From a checkpoint of a small mixture-of-experts model trained on Wikipedia.
Size: 12 layers, vocabulary 32768.
Experts: 80 experts in each of 12 layers, 64 SwiGLU neurons an expert, 2 picks a token, a sigmoid router.
Training: a variant of Adam for the experts, 297M tokens, 9061 steps.
Below are experts of layer 9 (counted from 0) of a mixture-of-experts language model. Rows are named router (the router's row for the expert), gate (a neuron's input weights, with its number), up (a neuron's input weights, with its number) and show model dimensions 0-255. Each number is 128 + 24 x the weight over its row's rms, rounded and kept within 0 to 255. Numbers have three digits each.
After each expert's rows: a language model's description of what the expert responds to; "gets" lists some tokens that make up at least twice as much of what it gets as of all text. This comes from a sample of Wikipedia text that the model never trained on. Tokens count by the router's weight.

# expert 31
router:132117124079128126145097139128106093134113118125142114141153152177148149103109132102127117126092121102155133186117161119076111167155131158130114117116118140155143107121089118135133135110153134092085103097133150103063140162158123117115137146140133111128134134149138122125106128145132133120138099113126106189124130154112104124130138142133190139159106143106115131091133111099134094149168105138116129129092134084131076134151118147126098122135068120164133123119137122113132110152132108061163122133150128154135136123132098158132139094136159151139158149083139088157102168066146136088135140117103143164157119143178147105126139135116158086056156135158105122139144162131103104110134139125090162126126112165132140138175120130155139115147123138109183174139121153179088145117111115
gate0:125160123131101138143099174120130150128125117146164141151142134139164155135146100152136135106093102101128141138119102139098120068104121121121139160105131158147097107144168136115122124103107131102143156097143157095157147121097109138145162084135119105116119119136117161132117164164171154113113156114062149112117155095142139122143115128122107179124137116100136157174118111131133163147135131134139138105194121122074153152142152117149140087128087119136162115131141132109138138152170120162097183142086121133135174119128126099098145173171113099138152110110123144095126105125114091131129144159169154116120108142111148147148150097131121142136135102099100120159090095175108140135124125124112089098139155126134084050117129143146120136149119176118155090106178114135144145188119144
up0:102114097095087117142065173099127133100118104099156167125138134121165130168115100146123126140075120125157107138117096127085122126146130124147124137132086172132105096131101118126136096123169187139099144092168157113129155149118129138126142110134106093135103140136143146134100176142140127145157191127090137129090141131118125154162115129139080168096145114124109134140109113088164135140133147154110143121139158096106157143098150121135151087137095146134128131132146110103170154191106125108102162145101102133165145135071158130111136154172104098124152121094123164119122099114083132106124111134093144134131102100147146157146151124123162112138119139120101154125077121163115135097112112081096103118136132162126096089124108123101120119143137159101137140115161128136116162127120190
It responds to: Prepositions linking an action or noun to its complement, such as for, by, with, at, during, after: "sold by 2008".
gets: " for", " by", " with", " at", " of", " after"

# expert 63
router:146135133104137171126129136146159093142118138120153125118122159114125081103096105134091097089091117115158149167159139090093047161153106136102142138103095118162147135132125117148125139138140134133086098126144150121100101147128145093138132145101130159188143153126116099115114134120125138136109109132083090163120118092135144115136142150124164126126119087108131128138104124100183094155146121152123157093079131144102095171149116132113109111173111123151142142165114152179113121174156107088144142130124096139155111075126088137127101117161121106098153163088095140142093139133114122119095137112097143134143078133140123096142138146102137120077133124174157120140122131144150133158122160066111136140141120118188143137140118113113168112108110112110120145109105159172106153135115130
gate0:115134150132158112117146115159139080148126145114116150127062103138143098075145141108117138111143153134096099146079103128130144130157124125119151098139134140166151161093131128152127120148139156112153115128115088069133132170105149136160131129119173118128114143149142117125068109103113087141127174119142110123162124161087161096145124081112187119178126127130127158097078151189134142074165151156148135118109118118143128150102156137110153156112159144143159113117114149128121160124151098100125163093151137148133105160131100098085117129135142127132137151121162151162121083162146127160113133089149138079162195172089142105094117133166118123116133155109131129147132121116122093133139146137139147121148140121129141138121136121101170104133107122167121130119113183149107142119112103
up0:193065112129120167129165124105112121154119148128070125111116108088151104120119123095091100137105102114114153137109136140166138133163080119129114122089119114147137108107135115103152124140134157110156150134134123127111128139138166134142133178107146144160160118128143105161110149111089126171172160104089142123125156140100138158119132145153121099172130133105177136107124108139094163122139154099097138141089116167176092121169078116111113104123116144091136135184120157094093146132155073146108173133128113136184090148109129133090111134133166081152121097115128151160124120160109129158122163112131122142090147125101092140119124097118156104122110165114147171148136102138147152195164095104146146137124136119116133134112113163128109144099123148114112133127130132108126131152101132
It responds to: Sentence-start subject pronouns he, it, they, who, plus nouns closing headings or phrases, like results, statistics, themes, logo.
gets: " he", " He", " It", " it", " also", " who"

# expert 57
router:149125115062140130176114147145126080127088162139166095146111133141079145092097122104095111116110143118154109177106152129113075152119115155120133121099093149132141121142098086134103125102150127111071076130159167137076113132115150124118123109143117111122109137164132115136109124130183124146122098124136103135116184124167126117150100125116180153137127101123115133099114130094144081159204111143108132107121138096077099138130132105101122112178089136152171119127112135148150139146130112068126119132129117130142126092121110114109133105176104135123143125110096125140134160145131147116102128116101153140135119152148125091138133119136128099090096115155126156142136180160108112139129139122092139124141124115135160176151103126140121127112104128158137187143106165180131147139098109
gate0:142063142125139116135107110168101123109103130097129164095160157136104156134094116125074101165111088140138074133131148108109098158169121120148130175105118116135144129101094116109125138154109139161174099132134113123113076151121178073144112115147147143130164123122111150129161133115131121105113132085130128120150130134155182090114151138134169135127170127166112090128099131129161137130129096134106122142152133168118135151144109132140142131108115124109164110135150135081114140143123152131117150144114084145088082103140120133115118081129123112153162155130101111145148134125114098104095129100136096150184096096144141131190172135186132121137130116156165129117119151135123167120133115095098153110140126119111128179149138113121186096133129080137175158102132090135132125112115107
up0:114153127140126164112122147091146108138125146109145082075136122129140116149125130137086119160148129171104140140135109116106114122137129081140109127115113133149103142115154113143125175106075119101151129134099075150146102121106129123093111138146120227141116087146138174112115119098116104118122151125125121061133118136121159140139150146174149080098153142178122100122116099147113125137105111110163140200118117134149104130137098110186129125095118118118114115103135137139171177096122124164123146083112135149096114106077138099137132162121136121110122153162108121124140132141137110101115099125124092124156098128133144108114147096114101151159118158102104091125177127143112104142140117107131099138123182128108139089155181130098093158111107133124131107153137113142157175126132096
It responds to: Spaces, signs and numbers starting table cells, plus header words like Final, Notes, Nominated, in election, sports and coordinate tables.
gets: " ", " |\n", " +", " −", "″W", " Nominated"

# expert 12
router:140119128084122123126114141135133091136117157116172134164091119125107098088104114087103126086096162113154113160122166109086094127108112130107115127106139141153148147149120103144121099115135148097093106079129178138121129133132121110128171117131142110131129166143144106142116129144111139129107098133123110154130149119117140114153145116072153158166108106106133145079121145150158092119203099128109131072123154062085100146123110126107100123176112121154139146162143158126152150151129108086154128120149107140136149074112081152136112101121118095115142125108096107125109171100110109109118113102113167166175114121160105097160136155125147136077125101200132148154153127124145096092117137119097155123116139131148159121165161109138152094120112131149139139125107133124129160139108153
gate0:112095119155132129128153137144153169161120146070113130142137185163136137113126125144131123121145097139127130121123123125105118144139167093098086130139126157120124100139092129135129125142117114116112105104139120111110065139147145113142133104122099142132073144115100108144138107121134108143111072138143045128104174147102137185121094150116155125135116149102101119099193136105156089140089130117156125135105164130132129150132090098128147110149076142187141068114095103189133110117127144120163145125132124161114108122107132095129118119113164159125129105129134144123157108112152136139126163088138079092137125155131115095140156157141156104128119134093136092123080149140138131132088114148124116127154111091123156198137114112118118085104123130120121166109137180136164112147120152
up0:169136134109111112139073147135078134149139146159151103114120117105143125117142146130091120140141126129121148125143177127131143152142086136168166142114108159137162190101152125137100174119107118129174149141087076118098169136146126159111136147124124120127176151168146135124160115163092110108172146129126164112137107129116103099104141129141115143106117148114132117172112117114136179141143098157114140113144135100152131137095145132204073117144109142088130176139138098095148139117110152127091098099133130118145151127119131153151124122144092093123127153117118123140102125155105135118097127172123199112114127116162146129092115141118112127118153128199104125142181088155088163134132143115116128131101147134136129103081113097167111166146097136114132158162120101118161133131151137
It responds to: Bare space or currency sign placed just before a number, mostly in tables, statistics and prices, such as $3, £, 23/41.
gets: " ", " $", " £", " #", "_{", "$"

# expert 59
router:154115127108123154133131122143109108171101137143160113149103136128116125105135103093119101108111119085170146144115156122099095158160100149098109138091113143151139112109113096148137133108150128096063126076154139129089105123139132137125156103173160107156147134149146104134116121116114138109112114127101100183097155159114139103156144157109133160161131098122121149094142131110154130143167116177120145107110109123124091139102124122115116102134096115143144147181131142158144164193132126123148147129148105154148150064091065176137148113159090105118144162126078100144102158113117120110119122105079149152141145149145155098108139131120169098100128132162131148139140143149129115113136151126072171137100124113158134157159158127144117074127103091147126127151140181140136145112107131
gate0:078172132125128156080092104167113133121160112152178111114139121123174159110159135120170149095147189144118137130064124136121118133120155120123150093121126160120125172118165123155098133152165121102114158110165159107152165146123084140175113135124164099142111127179130176122124123132130109124123126179146112090159166142116152113142106116123119156167069105147108151113092137188098162102118104150139111118148119116137125143084117126129105118126137148110126118117118169123140145122158085092148135119146129127082152101131155099138132096098103108129150100075157149134100128099129086129153132153139143071104164174131148131140107164148106125124131130139150130135140099103114115103140128155103147096136131103123147139136151118175117137174089095116140128111118144124139135120132138
up0:122133129127138124071091129127093154150123095157152123140121142124181143082171156153144096143145140143171121085116144155132138170127155125105125111132150136140148156130122110155122093129093121107103122119132159138134149084115111154162155128147165128181190106130130165136103109106108099160135153145112132094160153139120147100117119152106163165181099121096126174105131153144106135119109087124128088133132091116140123144132153105093095076128161133155135142126143181124127157113174094132108126104124107110088116080131101122157143133169112075151152102149136127155085123125098146148142170141149111119099170158143161131128081119129135115163148130144151121153155133130145135116152121147129155135103116114118147144088187132147131107158133085131118108116118172114147143154151161
It responds to: Commas and periods after introductory phrases or finished clauses, plus that and where, as in In 2015, Most notably, realized that.
gets: ",", ".", " that", "\",", " where", ";"

# expert 22
router:147098122116142150151107140116125116154111144132166141137085141162101143094117106136124119079104115121153142161165176099083101149156142169084126095113146161152127133110131118169104087146133148104132106085170130100123106141126139122136165127132159128130128141149131121142133090147135165103131083118113118183135164158123129117124149146071140110158134159113112109089116121120146079189178118145115120131134162108085090141138109118147154108128102113129143105123136173188114126142137123103161114136131128142145120087122081165152148113159095118098127129129052088154125144115141134149116133138092124148154086140147151111133149142101168118096098111139142118154150149131135164120110103109077127109120135114158134191150125105157135132122110149122146152146120155184104146136114136
gate0:157113131132101087118062065166140132095125130129157121162122181110138132121130111159128158130153127179155144140151138129119136149106137098122146085092105136128112148134109059136146099140116148141127130130123131092154176112099180136092142143090091113087090119162097165118131121169126127102162106111152125105185140085139138124128154094155147140107116126117098121108156148149113107109106108136099126154133113119136104127093106104114162143149171150137187143124112101129126144152134124140141129135107105120123150108149166126129126142140164124129134119131134118136118161112113147140178134158098102130105153138119120125160129116148120170133111108091115159073161116109108100136133082148128154124158108187182126101128135099152084131143137122134172163117127079099173107120140150
up0:126156117124157167130086125124083118089078129154157110117152151140120123164144133115087129160156125108144138097129153112147122120173112116140151178143143143105094071138103149129170095128162097120098125139139130123106124123148119154097128116150126169116124145132140119124097148109132158131090152156152109152081113136142057112082110129141090130161097135140136137132167119143123153073140071166122135107144114126126145120152119142078125109138127120119113118148144146133155135103111095138128138117199128122117137110081141101185134147054117155142131132153136156131125129140121100130095130117112113095116097104101105098121141123115161132123145150137110078138129089138157161137169164139144136135131128101107138114150150076128164089113140067119105131120137141138113165121090083
It responds to: Conjunctions and comparison words joining phrases or clauses, such as and, or, but, than, while, and "as" in "coming on as".
gets: " and", " as", " or", " but", " &", " than"

# expert 51
router:136125163100114136152123120117122124189130137114196110127117147097129123092141090115126107119103112100138134168140128135107089138161134156141131095086108147128151135110105083134118093147144150150126105117132164127065096142107164136138162100158109087127136162129154076135134106132146140114087111112128138155151156144121142134165120168146161160149099080107146133119124146096135087131173120129121120121146135117102089138154098110125141118160145112127140128160131140147121130159118142107169143118160126148115120124103083116164128127137117148113133152112094120126117146076137109119142138088067136150154122133165129092107155131143144104117151115204153155159139151141147129116117132069091179123113143132160138175173144110151128091106120095119162115143149178179128149139102121
gate0:125113138132101141124158107133119144086116117085152116175142158128149143124094131099136144155126111117121116142128107092164109096126092115132156099102132090156150134116137098154146121149126163135172142080151144067121061134094109136117116118146137129182140110125161087143104130160122140116149121156153147153110187180137117094136091145132139140165122101086098142098157124116112145130129131116105079112162108123167118098133133137163113192170117164110128126128095147123113176113163140125105109153095155157144121096102086117114111125155117129143180164142093116111119103140132129109144123082108141109127131144125137144090108107134191098122106117108147162141154148115128142121146154110067122178132158116127150139127123095083125122076145112141142117127154146151129147110131132
up0:099126148122159145141102142136154146172143109176146127102095115134095132093131104104098110142131146146135096119118162144125124129100147120098144174142104170161117105110129138116139114084170164110134110149129129138088150142130184119150151113152166137088160105177126127134116108135087074154148137086145142094164108111145107168117115099130110138117107116137086129163123131147116134099139140121037167118149132151115106123111134094068107101149135132136117156129138127099111108096117097150162126146146102139112117129157118119115153091128167115163079081096111129138128128098161116115112133133078166152084102136146157131138139138104098152131143151169105102113147144138137129169120089131165134102152105167123107188118088168117101125111114149121135145123128107106151132127104120
It responds to: Function words like that, which, this, all, same and other following a verb or preposition in prose, as in played all, same origin.
gets: " that", " which", " this", " one", " all", " where"

# expert 52
router:141110092073140152159110137147138121178128132103140122119093140160093099083120095114136108097084144090139155144120126123083085126129128136107123092097134121143133106121110111135092106146148149105094086124172142110119117167115135118124184110134135125163153162120120111121121127131129149125132089122119091179099129111150146118135139110117139150152110097125120126110113144128130128176133109148105159097121142111100104146102104140132101132194115105132126162163139142141153104178106109095132112112137107178128130080120063142133116096124152149122159166095109095160073143094113131112114127115082162148140124146152167097143136133138154089120144110156137130116132175138140124109086131096116134153159115122145152156187134119158118062121113119128140153140103191122099134134128150
gate11:083085081140121159099115161097144116120131115135099126184114090146109092101162172108142153135135093149089088122096159112116123122119101078117126090137097120151152132115147114124146126164145114117125136129167185148136150122101130128110093121154151126104134071148124157151135115135106088134120124083135134111147139097113123073162130106154135086162119101136163162112122085126099134109089107136132140147116112133112112126122127133114137124100122156108082106081146180159159144126126124115136184144123128163140148138124114148145087142132156144108127110097117098101132157124124190130143095077133170129114147127142108139105132138126144153147125106137126117121098131095158129095098089099080123108174148149115107125180127097104137139127151092142145079114135150138091114133123168
up11:134136132107173138098136119140103140174137113126143112122131084155126156135130150084093144133103173126129148141127134146110112123150101129115130135127150121136147138151131104151101134094162124113122142141134144112151147099107116120126130183095095156075171086146123125103128170146126102117128113179149104179126113108138123083157105138127168099081145142116136105134101102142069138143135170106137076144168138109115161085159137171090103141111139127086163113133125129134165153107132124162118131099131151080140152096156089153125080130070122131163144158096127107154124177154138157104126123110124108159109133133107136147135123134115137159142108107118132137148147120145133143161096098112110129119175147122116086104121121109191196135123139099176117120137117095114086119130098146
It responds to: Bare space tokens before years, scores and figures, mostly in table cells after pipes and after "in", as in 2008 or 4–0.
gets: " ", " classification", "_{", " #", " Passing", "+"